{
  "num_hidden_layers": 11,
  "hidden_size": 512,
  "n_experts": 16,
  "experts_per_token": 1,
  "d_expert": 192,
  "d_shared_expert": 384,
  "hidden_act": "swiglu",
  "moe_layers": [1, 2, 3, 4, 5, 6, 7, 8, 9, 10],
  "router_score": "softmax",
  "normalize_top_k": false,
  "routed_scale": 4.0,
  "balance_loss": 0.000982,
  "balance_bias": true,
  "init_std_router": 0.00755,
  "lr_router": 0.000616,
  "vocab_size": 32000,
  "norm": "layernorm",
  "norm_eps": 1e-07,
  "tie_word_embeddings": true,
  "optimizer": "adam_atan2",
  "learning_rate": 0.00058,
  "beta1": 0.95,
  "beta2": 0.99,
  "batch_tokens": [32768, 65536, 131072],
  "max_seq_len": 1024,
  "train_tokens": 538100000,
  "max_steps": 8035,
  "dataset": "wikipedia_en"
}
Below are experts of layer 6 (counted from 0) of a mixture-of-experts language model. Rows are named router (the router's row for the expert) and show model dimensions 256-319. Each number is 500 + 40 x the weight over its row's rms, rounded and kept within 0 to 999. Numbers have three digits each.
After each expert's rows: a language model's description of what the expert responds to; "mostly gets" lists some tokens that are sent to it at least half of the time. This comes from a sample of Wikipedia text that the model never trained on.

# expert 8
router:425511495512489515495570491508459567518521397530557552519506504466452567499492517416520468565476533487585521559445549497485570512529537567464444499541496501497465474485487411431484558541533558
What it handles: Numbers, percentages and pipe separators in demographic and election-result tables, such as households, median, population density, ".5%", vote counts.
mostly gets: ".5%", ".1%", ".4%", ".8%", " households", " −"

# expert 11
router:573429542539550477459536534521505442473493521546558423503452488531401508512502516547520502514475458501574485472575513484504499535454460541409501518488491545489474457518504489526485532524553523
What it handles: Verbs and connectives that advance narration or reported speech, such as reveals, points, wrote, stated, However, Although, Despite, plus paragraph line breaks.
mostly gets: " However", " Although", " wrote", " While", " Despite", " stated"

# expert 1
router:577515489488548516502504480524519456454499416492491517513461509548514543526506433533501516448478533438528547464551487492489486511478522443592492526482505442440509576490511571523454493555512478
What it handles: Final head nouns of organization and place names, such as Party, Club, School, Museum, often after National or American.
mostly gets: " Association", " Museum", " Records", " Studios", " Society", " School"

# expert 4
router:513493509548538462515515459483541529514460534473452505571461568561490542578488535460550442472468462511482470539476561529548493529472439471511476517504434488485593552523493484456468469455535476
What it handles: Periods ending sentences and citations, plus author initials and suffixes in references, such as David M., A. J., Jr., ")." and '".'.
mostly gets: "\".", ").", ".", " Jr", ".\"", " ?"

# expert 14
router:556523529457500450561504514465502472466503546471471490542489526496532527473465443490491502462572441465490532492510483502493513428586493515541436460553521524558579507485533502551486513447430494
What it handles: Word-piece fragments inside French, Dutch and other non-English names, often after de, Le or La, such as van de Z-andschulp, Honne-ur.
mostly gets: "it", "iv", "ator", " Val", "aud", "ul"

# expert 15
router:480453524424462540559414512511527480471562578496433468561461559503471505478563472423447484499482400455437522492524550467528490574396489442542576414468457468514498527535445499529524461500576463
What it handles: Opening parentheses and brackets, LaTeX symbols like \, {, _{, $ in formulas, plus parentheses that open abbreviations or glosses, like (NHL).
mostly gets: " \\", "\\", " [", "_{", "{", " ("

# expert 5
router:440476500563502529436440429488530510521480525467596482516581428481539405459503540566476531489436575508488450509454428487498501504448548546474482534424545549514484535526512484442456517501515486
What it handles: Words inside quoted song, album or film titles, often pronouns and verbs like You, I, Love, Take, Keep; also "that".
mostly gets: " That", "Take", " how", " that", " You", " Take"

# expert 13
router:487470483496488503556490464548482494530512483463424530493467483475504531510452461496428507486523487507459501473502529496481466532586554560445493585455504503520464506465487516484425508497486481
What it handles: Measurement units and field labels in infoboxes and stat tables, such as ft, m, km, Born, Died, Votes, Total, Authority, plus table separators.
mostly gets: "|---|---|", " Born", "|---|---|---|", " Died", " Votes", "|---|"

# expert 12
router:402553507549463503598484425426476467531481526500521486471518528520563412553541499462495505447532452482478494479567511587553459516480478521501471523495534550460504524456474557506507485514476472
What it handles: Words and punctuation opening examples or lists, such as including, include, such as, notably, colons before lists, commas and "and" within series.
mostly gets: " including", " include", " includes", " except", " especially", " titled"

# expert 3
router:563570520531497515433443489561533488585521466565499503472474430473490473501555493508515471489451520516514508607490432528487539491528563485454572484474532549527481563525462550562508502516542560
What it handles: Mid-word pieces of non-English personal names in sports rosters and results tables, such as -ová, -ski, -poel, plus country codes like CZE.
mostly gets: "poel", " BRA", " CZE", "ová", "ski", " NED"

# expert 2
router:468482462445416492535564470439470590460500486543538496529522581479497421479548478450543541582485475526532560449497515437473522545449550440552474488495498522471429428563488505553557433491422529
What it handles: Words describing routes, roads and where places sit, such as Street, Avenue, north, passes, crosses, located, often in highway tables.
mostly gets: " Avenue", " bays", " route", " stone", " Creek", " situated"

# expert 10
router:590530553491549520478472542532509564508439521539491500417493473524468514503455526456533496468562451564489434539506512503531509484450438473466486528536456503514508496462503434498596472491504437
What it handles: The prepositions and particles for, with, up, out, over, him after verbs, plus pieces inside words such as an-e-cdote, emb-os-sed, tele-porter.
mostly gets: " for", " up", " out", " him", " with", " success"

# expert 6
router:468540440549490483536525553484499454461547515467466529505547513473557468501444524559465498522484587486542439540401499519513467407551437444530519484608534442521542459473554536545529527508488474
What it handles: Ordinal and position words and hyphens in compounds, such as first, last, next, fourth, and the hyphen in mid-1980s or second-largest.
mostly gets: " previous", " fourth", " last", " next", " first", " mid"

# expert 9
router:493517420482523506451546550536525480492536519500547484474548472532524482467551507575513496488502465490504511464513526505478447510494516485510463476483576496480493435481511512461531541465493463
What it handles: Articles and possessives starting a noun phrase, such as the, a, an, its, their, after of, as, to, with; also be, been.
mostly gets: " been", " be", "The", " its", " possible", " the"

# expert 7
router:447478514465496521443452542433444526515475571429479509461517436440489568442502498545474519506563561526430540419546464514478467489475478499499562429418481500498456479520482503445525487475441491
What it handles: Line breaks, dashes, colons and bullets that start or separate infobox fields like "- Spouse:", "- • Summer (DST)", "- Kingdom:".
mostly gets: " Website", "    ", " Spouse", " Occupation", " •", " Founded"

# expert 0
router:553494509469509444484562504514491460525474466505500464495428526535481484536452587541528501524460548520454535509500492466471526489554483504557550518566462448479529450490544536482465501522560590
What it handles: Month names, day numbers and years in dates, mostly after "On" or "in", such as On 12 August, January 30, 2010.
mostly gets: " until", " September", " April", " November", " October", " December"